From a checkpoint of a small mixture-of-experts model trained on Wikipedia: 128 SwiGLU neurons an expert, 4551 steps.
Below are experts of layer 2 (counted from 0) of a mixture-of-experts language model. Rows are named gate (a neuron's input weights, with its number), up (a neuron's input weights, with its number) and show model dimensions 448-511. Each number is 128 + 24 x the weight over its row's rms, rounded and kept within 0 to 255.
Before each expert's rows: a language model's description of what the expert responds to. This comes from a sample of Wikipedia text that the model never trained on.

# expert 26
Prepositions after a noun, above all of, plus for, in, with, at, e.g. Treaty of, Son of, Known for.
gate0 [124  91 132 105  99 100 148 112 149 134 145 128  83 120  91 125 135 142  89  91 151 139 127 100 113 122 114  93 121 162 189 123 145 102 165 155 125 151 111 107 130 142 113 149 158 101 124 137 118 123 150 158 157 143  80 126 155 124 129 117 163 136  82 145]
up0 [149 104 118 135 131  93 140 142 135 123 107 124 106  97 121 156 120 145 141  82 152 158 113 113 122 120 136 142 138 126 151 137 129 127 127 137 157 147 153 130 119 148 115 134 151 137 138 120 116 103 155 148 174 147  92 142 150  76 115 130 134 149 122 119]
gate1 [153 127  89  99 136 140 130 108 135  95 109 135 134 165 123 110 168 130 117  87  86 139 101 133  97 111 173 107 170 141 108 113 123  93 159 160  86 129 148  70 152 132  78 128 155 145 117 178 186 124 110 132  85 109 139 139  90 163  82 140 126 114 103 142]
up1 [105 118 146 164 139 110 132 134 135 101 151 146 128  84 135 125 142 157 115  76 139 130 144 149 136  93 126 124 107 145 147  98 130 152 124 155 122 149 176 122 105 108 154 148 136 116 140  80 124 168  79 129 162 144 123 154 152 111 106 127 134 123 153 140]
gate2 [107 125 133 146 115  95 115 135 124 132 135 141 101  92 121 117 160 172 147 160 107 136 119 163 128 105 138 145 155 131 160 111  95 146  94 121 157 123  67 125  81 174  75 135 185 169 164 125 133 176 134 169 174 124 118 133 159 151 114 139 114  91 159 159]
up2 [101 137 122 139 120  80 107 101  67 107 151 135 101 125 106 137 114 125 113 154 143 152 102 134 131 109 159 135 107  89 113  98 116 147 134 115 104  93 144 137 112 143 120 133 153 133 137 114 139 166 105  90 140 100 144 107 100 126 126 150 143 113 169 137]
gate3 [160 141 134 117 111 113 129 131 137 166 131 155 129 147 125 116 121  80 137 112 118 105 140 136 128 129  86 114 116 131 131 150 180 132  96  92 142 142 156 115 147 149 134 107 147 166 169 128  85 136 125 123 127 131 161 168 100 128 132  89 147 127 170 105]
up3 [ 91 134 110 136 112 149 121 157 160 131 120 129 123 123 120 125 148 144 115 144 110  74 108 128 117 130 135 104 138 105 113 142 112 172  61 136 104 130 113 143  91 142 131 120 124  94 124 137 137 145 141 159  93 113 132 122 138 143 135 139 142 126 111 140]
gate4 [110 115 177 122 115 115 148 123 116 120 118  94 115 158 182 131 112 126 105 130  73 127 138 103 143 128 110 134  81 108 120 154  79 128 139  68 137 154  86 144 126  78 100 120 150 126 122 143  91  91 141  89 160 136 113 115 101 168 162 136 129 137 128 155]
up4 [143 121 133 164 110 162 138 157 113 127  61 158 116 145 120 133 122 165 138 155 123 130 147  89 159 114 102 119 152 110 179 119 144 138 114 128 129 118 121 137 146 151 105 121 128 134  93 133 161 126 114 140 178  75 105 100 101 155 114 105 121 112 135 149]
gate5 [130 147 128 125 120  76 132 143  96 154 108 132 121 159 142 110  98 157 116 130 123 101  83 129 129 145 133 151 130 180 140 138  64 103 147  97 110 101  49 101 130 109 159 142  96 108 117 137 113 133 162 108 128 104 179 121 106 137 123 152 125 118  96  75]
up5 [127 147 154 154 111 136 129 148 122 148 158 176 143  92 143 159 110 106 119 132 133 140 111 173 130 159 143 102  94 156 138 118 154 130 127 114 103 119 122 154 129 118 135 153 111 155  99 121 128  81 144 129 102 127 105 141 134 127 148 144 169 153 113 166]
gate6 [125 129 167  86 135 103 153 141 172 145 161 154 137 124 119  52 146 100 109 103 123 107 127 129 122 124 128 168 150 147 118 121 146 141 125 116 101 131 117  84  92 148  85 140 116 125 137  93 160 149 120 129 138 133 176 166  95 132 146 124 106 116 134 159]
up6 [124 135 119 118 135 100 119  87 135 146 163 104 158 163  94 113 142 135 107 140 122 147 149 107 107 109 140 147 142 101 132 131 140 143 122 153 110 123 128  77 140 114 109 143 124 145 110 166 147 136  97 139 168 138 134 152 101 105 145 150 133 116 126 101]
gate7 [124  92 155 162 140 161 139 152 148 149 157 189 101 112 151 128 134 125 161 159 138 153 165 126  91 148 150 126 118 166 134 106 170 142 112 104 150 162 130 139 119 111 173 121 130 128 122  80 115 161 115 150 145 120 103 118 120 102 137 101 107 173 166 102]
up7 [130 164 115 112 107 115 128 121 104 111 106 121 109 144 141 175 126 136 147 146 129 134 123 115 113 205 110 109 126 163 125 157  93 137 123 116  93 116 127 117 141 116 145 137 143 153 154 144 102  81 135 145 123 122 118 154 148 114 121 128 121  91 160 140]
gate8 [ 94 147 141 107 104  79 111 104 126  92 171 110 128 114 156 107 151 124 115 104 135 110 153 119 106 138 138 129 123 129 122 133 137 160 157 205 143 128 132 100 130 124  73 123 138 152 126 148 134 162 117  97 205 115 170 139 150 164 150 170 117 110  82 128]
up8 [137 174 169 116 119 115 127  98 150 152  80 159 114 160 111 109 105 130 164 168 149 112 112  83 105 109 135 110 138 145 103 149 153 171 139 131 114 120 149 143 163 125 144 174 102 127 125 171  91  75 162 154  86 143 121 121 122 117 100 107 122 114 132 153]
gate9 [109 116 146 101 106 125 153 113 153 112 120 155 105  41 154 185 121 155 106 127  88 142 107 127 118 143 141 168 143 135 126 126 106 158 139  95 147 134 138 123 107 149 127 109 113  74 159 127 131 131 131  93 104 123 105 140 115 136 164 123 117 132 130 118]
up9 [157 151 141 121 127 123 129 110 125 133 110 110 141 122 146 171 144 127 136  69 125 128 117 147 148 123 176 176 101 138 127 126 119 133 133 114 129 103 142 167 133 137 111 104 121 121  99 112  64 123 137 153 104 160 148 116 144 163 169 141 117  93 128 149]
gate10 [ 96 153 140 149 154 126  91 150  98 106 108 157 113 179 147 132 147 158 104 100 116 124 131 137 125 135 117 117 126 152 126 131 128  95 154 145 162  77 137 147 112  88 115 170 106 129 133  83 159 116 111 115 146 113 105 103 150 101 154 121 105 118  92 145]
up10 [138 125  79 109 110 121 144 125 139 154 111 134 146 155 114 121 105 135 115 104 136 113 134 142  83 130 119 147 147 121 127 168 117 163 142 134 135 120 163 141  83 118 125 125 145 130 105 107 161 162  84  98 140 147 136 170 100 153 116 109 103 120  95 127]
gate11 [101 120 168 111 108  68 114 138 103  95 132 124 184  90 122 129 111 111 118 115 120  97 133  98 134 155 133 148  93 137 119 144 124 110 114 147 142 124 122 119 113 128 200  91 107 155 120 124  89 105 164 156 117 125 131 145 117 131 129  96 129 144 114 163]
up11 [199 163 130 118 106 134 150 145 133 150 125 111 112 150 139 146 117 134  98 155 159  62 120  90 179 116 130 107 122 101 108 113 115 125  71 137 139 100 148 148 135 143 114 146 112 126 108 162 121 145 122 124  55 140 137 121  81 134 140 127 114 120 142 122]
gate12 [185  78 127 102 100  88 116 146 129 150 138 149 185  82 138 160 117 145 118 116 115 157 129 131 119 123 112  90 134 146 127 125 137 122 128 153  83 131 132  94 134 160 156 133 138 154  59 178 118 126 165 142 139 130 144 139 141 114 117 148 128 111 151 130]
up12 [161 151 141 118 151  89 110 110 145 100 155  98 145 175 151 106 110 131 151 112  99 139 179  76 140 144 130 111 122 112 156 152  96 125 127 137 144 149  89 138 111  99 153 145 159 164  75  85 142 130 148 123  99 145 111 135 142 107 145 107 133 122 141 144]
gate13 [ 88 138 124 160 153  98 161 155 108 123 116 116 136 177 131 128 139  91 145 155 148 147 125 127 130  98 116 108 127 137 106 167 139 124 170 177 122 163 135 105 155 173 105 103 117 122 121 134 123 121 189 144 126  75  94 131 108 149 135 102 162 138 149 159]
up13 [154 160 125 130  93 125 105 162 106 127 170 155  86 120  91  93 110 115  90 151 133  89 124 151 150 143  90 169 128 101 136 130  78 138 147 175 146  88 164 145 121 104  83 124  93 112 136 151 155 137 128 151 152 125 136 149 124 115 128 160 164  80 126 160]
gate14 [130 117 138 143 137 107  98 126 115 129 189 118 150 144  87 124 137 118 114 106 118 137 171 113 158 142 167 171 141 146 131 117 127 131 122 110 128  86 167 125 110 149 116  68 143 128 112 141 164 167 111 115 155 171 136 137 142 130 144 140 133 101 137 146]
up14 [105 134 114  83 159 141 114 160 176 149 106  90 115  87 125  86 120 160 105  99 113 121 162 128  94 152 168 140 128 140 170 122 119 145 119 125 138 154 153 165 129 112 148 147 152 113 126 108 125 129 109 100 146 130 121 104 133 158 140 152 130 159 112 102]
gate15 [111 165 107 141 111 100 131 123 128 148 179 149 151 159 151 112 154 139 157  62 136 117 130  64  97 110 172 128 135 102 116 120 162 162 131 143 138 146 135 162  98 141  75 132 167 101 165 135 169 126 145 125  75 139 142 115 131 124 186 107  98 159 172 160]
up15 [108 135 121 142  83 127 166 182 110  87 109 105 144 150  96 131 141 117 124 154  91 148  78 135 148 140 126 163 126 146 138 143 110 168 110 149 168 127 139 175 141 166 147 140 130 105 145 150 120 182 115 141 141 135 175 145  53 122 118 111 133 122 168 130]
gate16 [118 107 145 111 152 135 135  82 147 182 130 188 131 131 101 132 161 122  98 131  96 143 130 148 118 135 144 125 125 110  66 154 102 148 156 121  90  98 124 142 123 176 133 111 127 138 131  98 131 135 142 146 119 108 151 110 148 109 146 124 125 115 167 141]
up16 [129 133 100 137 138 134 112 160 138  82 139  97 114 128 168 128 155 112 152 119 117 118 155 106 142 149 119 156 168 110 130 151 159 118 131 130 133 122 104 124 156 119 152 153 129 123 101 132 109  95 103 126 125 131  73  81 104 126 143 120 175 131 124 132]

# expert 22
Nouns and word-endings in names and headings (Street, Road, Party, Festival, town, city), and endings like -levard, -ircraft, -ers.
gate0 [119 143 149 163 145 143 148 126 113 141 129 131 104 157 174  87 126 142  96  98 112 153 106 139 139 121 148 126 136 106 124 179 152 170 124 122 111 130  95 102 108 112 111 157 112 120 115 188 162 140 123 103 105 132 117  93 149 128 139 144 109 142  87 114]
up0 [130 118 157 140 138 129 158 124 165 135  85 144 162 160 129 155 160 100 133 118 187 115 117  86 117 137 102 113 122 139 111 192 153 104 150 166 132 102 114 142 118 132 130 129 138 165 135 128 136 120 117 117 187 135 159  85 111 163 130 143  94 170 177 143]
gate1 [154 124 122 133 150 184 123 134 135  85 137 107 153 182 116 129 101 126 115 117 137 127 116 115 135 152  95 128 133 153  94 157 182 162  70 125 121 116 116 138 177 141 110 149 108  86  82 143 103  94 146 128 170 111 156 155 126 124 110 124 138 162 121 118]
up1 [144  95  81  94 114 145 125 170 108 155 165 154 155 145 157 150 131 139 150 104 110 136 134 129 114 150 144 110  79 108 173 114 114 136 153 182 140 125 133  94 153 121 115 129 166 159 111 132 192 151 121 154 129 120  86 149 111 130 120 123 147 156 136 126]
gate2 [111  86 102 160 171 108 117  74 148  85 169 119 160 159 130 118 133 170  82 119 123 192 110 105 134 153 118 115 129 105 148 107 182 177 136 145 126 151 161 139 106  94  87 136 122 140 146  64 116 111 166 122 109 121  88 133 147 118  90 103  95 106 116 138]
up2 [102 122 126 143 161 132 169 115 110 124 135 119 125 123 151 113 114 149 124 131 158 150 165 161 153 148 125 134 154 113 147 108 112 148 160 167 128 164 112 133 126 135 162 126 152 145 137 109 167 158 137 145 114 118 103 158  59 135 109 144 148 101 145 139]
gate3 [ 95 137 133 126 106  73 117 130  77 144 138 134  67 142 170 108 117 149 151 131 108 112 141 107 119 122 151  92 120 161 158 118 128 152  90 107 146 117 142 142 155 136 115 102 102 112 158 137 158 127 167 122 122 105 122 165 135 108 173  99 140 138 140 144]
up3 [125 119 123 110 157 149 175 105 147 120 136 153 114 117  98 149 131 119 129 127 160 127 165 156 121 103 122  93 131 143 128 125 151 129 127 155 117  94 140 163 123 141  84  90  91 166 147 126 130 134 158 164 147 161 111 132 130 136 130 127 138 137 136  91]
gate4 [145 155 132 111 177 136  60 153 148 167 124 115 137 143 169 101 129  67  96 106 117 114 160 103 133 146 132  85 166 136 124 170 153 147 131 110 104 162 127  88 104 156 125 141 107 121 150  92 148 165 137 140 103 148 113 158 126 134 106 136 143 123 120 117]
up4 [ 94 160 127 123 150 161 125 146 153 116 125 128 138  95 135 127 124 108  87 130  90 113 133  58 118 161 145 120 140 113 139 146 127 106  97 130 114 117 170 122 116 139 105  94 122 117 150 105 145 114 153 158 153 161 110 107 135 125 105 105 132 121 126 140]
gate5 [110 127 165 143 116 128 144 129 101 110 141 158 147 107 114 159 128 174 134 111 103  74 137 142 156  99 114 103  95 123  83 118 105 152 134 117 133 159 178 159 174 126 114 132 144 125 132 154 145 151 107 178 117 159 126 158 149 122 127 128 103 164 151 122]
up5 [125 166 113 119 138 137 157 122  95 143 144 104 132 108 139 149 112 142 115 138 144 116 122 127 123  90 154 110 144 146 102  78 160 159 153 140 110  70 150 104 130 135 114 110 154 120 144 133 144 156  92 143 112 149 110 153  84 105  97 115 107 119 146 159]
gate6 [113 120 147 130 135  82 110 117 184 148 112 121 105 109 114 130 137 137 104 134 115 131 106 163  91 178 110  73 154 125 185 118 117 123  85 122 128 111 132 140 147  98 127 155 139 126  93 115 125 174 151  96 101 155 138 138 139 150 165 137 196 167 108 119]
up6 [104 105 124  92  99 112  87 116 136 107 153 128 144 138 121 122 113 155 161 132  92 146  91 133 146 130  77 116 122 100 110 146 120 104 160  93 161  85  71 135 167 104 129 115 126 125 163 137 106  97 148 124 162 121 151 112 141 102 108 110 112  97 131 146]
gate7 [159 133 113 133 143 142 127  88 115 145 146  90 122 163 158  90 142 140 133 113 185 165 138 137  87 118 114 133 162 145 127 150 135 164 141 109 121 147 132 158 125 120 142 157 119  65 143 167 124 150 133 116 122 131 105 137 131 132 173 158 140 159 157 132]
up7 [143 152 158 117 137 138 119 144 102 115 157 136 136 130 131 127 145 170 121 174 136 123 114 114  99 140 133 104  99  89 133 137 122 104  67 121  77 209 183 127 168 133 105 108 149 170 167 131 123  79 138 142 103 126 137 136 162  95 150 177  89 118 136 135]
gate8 [152 119 152 139 133 138 165 127  93 113 135 101  84 163 154 149 143 157 151 120 124  96 101 131  88 111 102 117 139 109 185 104 134 110 147  92 149  88 148 123 137 185  73 151 136 143 144 115 101 112 118 128  94 164 126 137  94 106 132 114 153 138 143 130]
up8 [127 124 117  95 122 168 127 160 139 122  58 155 127 128 168 101  99 131 124 119  88 129 148 129 129 116 115 145  98  97 175 119 117 134 130  97  99 124 153 110 157 133 106 130 115 152  82 164 139 100 115 169 131 138 123 130  97 163 112 122 137 185 123 116]
gate9 [117 131 134 134 128 152 119 114 104  88 106 144 119 139 156 130  89 141 114 100 126 116 139 115 134 132 120 104 141 127 150 135  65  98 130 139 115 157 135 130 125 124 119 131 143 109 106 109 133 105 174 104 150 136  96 114 114  99 172 121 131 126 132 171]
up9 [101 110 130 110 118 100 134  89  94 120 141 163 120 136 162 128  89 149 126 135  96 148 155 127 122 154 142 143 151 152 115 145  92 149 108  97 156 133 199 128 147 161 150 147 125 119 138 105 153 123 120 135 107 152 138 126 124 123 110 102 147 158 116 160]
gate10 [123 129 119 101 150 146 128 113 179 160 143 147 147 121 115 141 120 137  77 131 124 129  91 155 158 160 141 112  79 162 167 115 142 112 202 124  93 139 129 113 132 157  81 125 154 155 122 163 150  91 116 128 145 144 135 124 145 123 116 176  90 117 147 128]
up10 [121  85 129 105 151 112 109  95 137 109 122 120 127 111 108 146 159  71 140 126 167 142 146 139 152 131 117 128 136 140 110 105 111 142 161  93 153 150 138 125  90 127  85  94 152 139 150 119 121 124  93 192 165 145 162  89 190 132 123 132 115 131 124 141]
gate11 [135 138 111 105 154 127 117 152 128 106 125 175 114 146 151 156 106 107  94  99  81 113 107 103 144 105 157  99 123 150 124 161 118 106 117 174 149 194 121 151 116  88 118 103 102 152 140 122 118 144 129 134 107 129  84 155 129 140 120 103  77  98 128 124]
up11 [117 120 134 115 135  98 153 161 128  95 125 132 121 175 167  85 156 173 102 103 137 123 140 130 132 145 118  71 149  96  86 124 141 119 141 118 138 129 104 119 101 102 139 124 108  95  93 122 124 116 143 150 122 130 119 137 159 176 125 173 137  85 126 170]
gate12 [117  91 142 136 177  87  84 150 141 134 138  98 119 145 137 119 101 109 122 116 183 130 111 153 119  97 147  79 111  98 203 165 132 124 104 131  77 148 138 108 142 132 131  90 146 126 133 140 159 151 141 130  97 133 133 110  79 107 110 124 103 122 114 152]
up12 [140  94 132 129 124 131 145 133 139 124 120 141 144 118 129 127 134 160 129  91 126 138 112 125 124 149 128 142 143 133 211 174 103 157 114 126 103 162  82 149 111 152 131 157 118 159 126 135 103 108 185  93 108 141 127  78 138 122 139 125 141 139 151 118]
gate13 [137  98  96 119 157 151 117 129 142 116 119 160 135 117 103 130 160 123 137 111 116 132 170 169 113 126 129 146 106  93  96 108 124 138 153 139 140 109 119 133 107 134 133 116 134 155 142 116 142 114 168 135 150 111 123 109 110 117 135 162 139 165 131 135]
up13 [159 144 161 117 123 127 142  66 134 117 125 111 156 115 137  96 139 117 143  91 161 168 158 118 137 160 174 161 142  85 151 119 113 105 141 146 112 145 148  92 101 119 100  74 115 161 121 109 158 156 115 130 116 172 146 104  96 108 123 126 102 119 155 163]
gate14 [125 126 119 141 121 129 127 138 119 107 102 138 131 157 156  95 112 135 166 137 124  38 158 119 136 164 104 115 104 108 117 119 150 135 106  97 171 137 130 140 144 130 158  97 138 125 138 114 126 122 144 141 180 114  91 148 109 109 115  87 110 146 119 151]
up14 [ 98 114  80 123 135 116  99 164 124  88 122 137 152 100 136 122  94 145 180 117 145 125 130 137 132  90 129 131 120  93 133 158 139  73 116 126  82 178 138 152 111 150 138 104 119 129 131 109 160 138 149 146 150  99 133 128 164 152 117 140 127 151 156 113]
gate15 [165 131 140 113 166 156  90 119 144 131 128  82 125 138  99 123 140  75 139  90 142 133 142 134 164 142 130 118 116  88 143 119 148 120 155  85  99  89 127 141 168 165 108 154 139 134 159 132  92 109 155 152 141 153 141 170 127 113 139 117 118 143 119  94]
up15 [ 93  83 123 154 114 123 125 149 127 174 141 116 116 109 153 154  93 149 130 143 115 130  80 150 162 146 119 134 160  72 144 108 133 140 143 124 118 135 134 169 147 148 133 122 125  94 135 139 150 119 102 120 113 134 122 148 113 146 122  93 139 112 104  98]
gate16 [132 120 130 155 134 115 137 160 119 104 165 136 102  97 109 162 108 123 109 103 110 101 132  95 146 140 149 120 141 138 139 128 198 142 124 106 154  94 122 202 124 141 118 135  76 133 145 189 187 121 125 140 122 172 130 110 158 128 139 121 105 144 166 165]
up16 [188 176 136 127 105  98 147 117  87 157 136 149 176 122 119 116 129 124 135  90 105 152 184 119 130 119  66 131 135 123 139  98 145 153 110 107  97  91 118 147 142 156 147 139  89 164 139 117 107 157 129 128 115 152 144 102 141 115 180 130 168 119 120 117]

# expert 4
Mostly " of" in names and phrases (School of, Battle of), and the "==" opening section headings like ==History== or ==See also==.
gate0 [ 94 151 120 141 122 139 118  93  98 135 133  93 139 107 156 153 111 125  93 125 105  86 110 187  96 127 132 111 159 182 102  99 139  81 118  96 124 122 152 115 153  99 136 180 120 142 108 140 154 109 132  95 118 103 106 108 122 108 151 135 127 136 166 159]
up0 [161 167 129 123 154 119 110 116  85 107 144 108 142 112 138 143 137 117 120 116 107 153 143 142 155 113 120  97 159 154 125 128  94 145 113 130 157 128 167  98 174 112 129  81 112 152 127 137 160 156 123 162 132 102 157 113 111 141 130 136  99 157 137 109]
gate1 [169 112 122 118 179 120 142 113 163 152 124 138 124 145 108 115 117  85 142 136 112 109 132  87 156 139 142 148 105 147 149 136 142 133 139 121 146 153 144 113 146 165 105 147 116 140 120 100 114  74  92 150 144 143 118 125 146 100 116 137 154 131 160 128]
up1 [145 132 118 114 151 146 105 121 129 139 117 128  76 116 142 116 123 147  90 115 136 129 137 132 161 122 112  93 101 128 127 172 127  97 136 128 140 100 131 115 111 131 117  80 116 142 159 101 105  99 130 140 127 122 165 102 100 149 130 114 145 164 109 114]
gate2 [134 177 132 132 116 118 155 107  96  97 114 116 106  79 102 106 118 125 135 109 156 154 120 152 138 149  85 133 123  62 167 113 132 133 125 106  75 126 122 112 123 183  64 120 120 113 155 110 100 129 144 141 133 127 155 133 123 133 131 141 132 151  85 103]
up2 [126 154 104 116 122 105 133 108 112 113 106 129 166 155 150  86 151 137 117 127 141 116 135  77 103 130 127  98 176 151 166  81  98 116 126 140 126 188 136 141 116 126 154 161 164 124 122 135  97 134 123 109 105  99 139 108 202 119 141 144  95  86 161 146]
gate3 [126 142 110 133 140 143 137  94 126 103 128 125 139 144 128 131 127 133 115 138 121 127 127 138 116 123 140 104  64 142 159 113  96 148 136 192 117 119 127 127 107 134 142 161 126 125  81 124 160 157 157 108 119 134  86 106 100 159 162 121 130 108 124 116]
up3 [134 111 104 149 123 162 159 115 167 144  77 116 147 118 154 109 137  99 127 164  85 159 137 101 117 133 132 160 175 127 143 135  97 109 154 151 115  66 111 125 110 134 111 154 117 120 121 168 134  92  99 115 108 145  82 116  54 143 130 129 134 135 102 144]
gate4 [120 168 150 130 105 105 111 154 118 155 124 147 136  78 100 119 150 110 105  99 100 113 102 115 154 131 128 145  97 151 109 110  97 114 157 132  90 165 116 117 142  74 103  98 138 108 102 144 114 115 109  69 129 153 139 176 124 139 114 129 158 157 133 111]
up4 [141 152 109 132 137 157  92 189  71 148 132 108 104 109 109 103 110 136 102 125 101 129 115 138 162 120 137 161 132 103 129 122 104 125  92 135 114 127 103 131  91 120 153 120  89 136 117  89 144 127 143 134 137 129 111 122 147  96 104 119 132 153 122 129]
gate5 [109 107 125 113 123 129 129 146 123 115 135 119 105 111 113 155 159 118 134 140  69 121 164 136 135 119 152 153 142 162 161 121 108  98 122 124 121 151 123 127 167 136 163 101 134  78 129 100 154 164 138 142 137  87 161 127 124 173 137 146 120 167 124 146]
up5 [105 119 100 107 123 144 134 115 120 155 129 150 130 163 109 102 123 112 151 105 121 122 100 153 103 118  84 150 129 129 142 119 159 167 106 107 149 126 139 161 141 133 132 124 174 151 101 165 164 152 165 105 153 124 121 136 138 124 149 144 136 116  75 147]
gate6 [ 93 131 144  98  92 160 172  93 145 102 153 102 106 111 110 119 105 133 177 121 123 125 132 125 136 123 118  98  98 139 107 124 158 118 142 125 121 130 128 167 155 166 105 155 143  92 120 129 120 148 112 145 111 118 186 100 162 125 134  98 144 130 108 160]
up6 [126 133 149 155 148  87 141 116 149 188 163 106 127 173  87 145 147 129 118 195 108 139 130 158  85 141 153 165  96 112  87 136 142 124 110 121 174  87 109 125 167 166 107 152  97 108 130 109  86 127 123 137 151 150 117 141 117 100 191 125 144 100 140 162]
gate7 [ 81 106 109 149  94 180 142 149 126  97 116 178 122 182 125 131 117 131 147 145 102 130 136 157 148 108 102 164 163 144 156 137 133 113 146 157 117 124 122 116 154 163 130 102 111 132 145 123 140 133 147 125 124 154  90 121  77 128  86 116 128  95 119 112]
up7 [112 136 105 159 170 129  92 115 142 145 134 124 159 131 153 139 122 152  68 120 143 186 130  98  85 172 150  78 101 100 113 148 146 153 164  89 112 158 155 160 139 126 138 135 126 168 100 116 119 115 125 157 132 104 130 126 165 124 125 105 126 106  88 164]
gate8 [140 123  98 140 112 135 148 149 158 129 152 119 154 146 120 115 139 141 145 131 167 120 165 119 141 144 143 141 128 126  84 123 127 132 150 135 114 107 167 126 108 161 122 138 102 128  75 129 161 112 131 125 147 152 145 126 100  99 127 144 129  94 104 107]
up8 [101  92 151 172 122 109  66 122  99 133 102 105 146 160 152 151 163 128 114 138 143 176 114 112 114  94 117 116 113 135 120 125 105 135 148 140 132 126  99 147 158  96 114 157 114 146 145 123 128 112  82  84 157 127 122 112 152 168 171  78 133 136 123 142]
gate9 [156 162 101  86 134  96 134 185 150  71 173 125 141 101 141 145 136 111 148 145 157 117 103 158 147 140 194 119  96 117 129 123 136 101  95 119 148 118 114 184 135  92 137 102 194 128  87 159 147 152 113 167 111 113 138  86 114 131 147 106 140 157 172 115]
up9 [123  98 130 143 118 153 140 154 164 157 105 118 137 104 171 131 156 162 113 146 118 117  92 109 118 119 172 141 124 104 133 127 170 128 126 112 155 171 146 146 103 150 105 132 128 143 135 166 145 128 143 184 111  94 113 147 111  84 101  94 119 160 122 162]
gate10 [126 158 137 151 124 123 158 120 122 109 122 129  99 118 148  98  94 114 123 124 160 146 169 123 113  76 139 150 139 115 134 150 110 132 126  77 105 131 145  84 123 141 130  82 138 107 118 180 131 122 143 130 103 189 115 140 127 138 167 122 112 193 134 118]
up10 [120 140 106 154 120 127 160 138 116 126 107  97  61 102 157 140 189 134 120 116 163 100 139 145 127 111  82 164 146 159 136 107 136 124 140  72 142  73 140 125  94 139 149  95 124 130 105 103 139 152 126 145  82 114 137 112 164  75 147 150 156 192 131 119]
gate11 [158 136 126 156 112 124  63 105 126 135 105 111 134 100 124 165 130  85 114 133 117 139 119 140  83 156 146  96 118 129 143 130 121 175  92 132 134 141 115 161 172 104 113 129 131 106  78 104  88 160  96 198 111 111 116 104 102 135 102 133 147 140 180 169]
up11 [131 127 131 148 132 179 139 141 121 101  99 111 136 121 140 122 104 117 140 151 144 139 120 148  96 156 140 117 146 112 147 126 152 117 113 106 133 131 128 114  81 151 154 145 154 126 115 129 162  94 143  98 147  91 106 111 116 138 120 132 113 133 145 136]
gate12 [106  98 161 137 121 124 156 111  96  60 108 130 127 139 128  98 127 119 113 116 123 109 101 150 104 134 102 162 130  89  89 118 129 171 113 132 137 163  74 118  94 134 124 133 142 101 115 129 140 181 158 144 125 159 125 155 131 111 161 129 160 116 125 102]
up12 [144 115 125 135 132 108 105 104 113 127 112  77 116 139 126 127 130 160 129 128 134 135 117 134 117 139  87 154 150 136 134 114 105 111 123 167 111 101 132 147 123 110 126 134 147 145 144  83  90 169 151 157 113 123 100 133  85 154 139 137 177 144 109 171]
gate13 [173 145 153 143 102 151 142 132  95 131 145 127  58 138 164 136 136 117 167 121 130 155 126 158 137 121  82 144  97 137 103 147 130 130 153 115 117 158 167 152 125 123  89 125 122 151 119 115 149 156  95 123 116 134 111  91 160 114 167 168 146 131  69 134]
up13 [114 174 135 132 129  74 119 143 151 115 164  89 165 122 106 136 110 161 137  93 139  90 141 139 128 140 147 137 149 139 126 113 176 110 132 126 117 131 128 157 135 156 102 146 124 110 126 113 135 113 134 104  88  99 106 103 153 134 127 132 128 104 164 123]
gate14 [134  94 114 115 161 131 114 101 138 125  96 116 129 115 152 178 128 132 156 113 141 138  77 148 114 142 116 135 133 158 130 102 180  92 137 125 135 117 168 162 116 103 142 131  95  74 101 135 138 149 113 131 150 142 174 136 132 137  86 156 119 100 157 155]
up14 [123 115 179 136 157 151 110  71 158 124 172  91  84 147 150  79 139 113  94  86 127 174 124 108 136 137 137 111 136 129 108 141 114 126 152 135 106 153  89  84 129 138 146 153 143 152 122 134 125 118 110 181 102 124 134 150 117 125 163 165 101 124 105 115]
gate15 [153 108 106 126 139 156 152 124 134 138  93 139  81 112 156 159 129 117 147  85 141 126 124 128 134 138 119 128 127 157 128 107  98  72 154 117 143  94 155 118 130 116 143 116 141 100 118 151 188 155 104 115 155 118 121  82  99 125  92 133 130 137 120 143]
up15 [111 126 163 115 157 120 128 120 134 144 139 139 165 151 109 164 149 112 152 135 173 161 151 172 119 106 110 172 137  97 116 157 108 142 120 124 132 106  93 160 159 123 131 110 128 125 165 106 152 150 136 130 177 105 134 133 120 102 122  93 114 178 107  93]
gate16 [122 153 108 156 112 105 149  84  89 129 122 105 146 112 127 116 132 151 123  89 145 104  92 156 128 136  87 123 150 135 121  99 121  99 114 141 129 128 128  94 123 148  81 105  89 122 134 145 168  92 126 149 136 126 123 141 146 143 170 130 114 105 155 110]
up16 [174 154 142 109 116 137 117 119 107 143 206  94  97 156 110 117 166 109 110 127  95 151  91 144 131 107 137 120 109 138 100 125 143 177 110 151  79 118 132  82 126 118 145 106 104 133 135 116  70 107 138 151 140 144 118 166 121 128  97 139 120 113 186 136]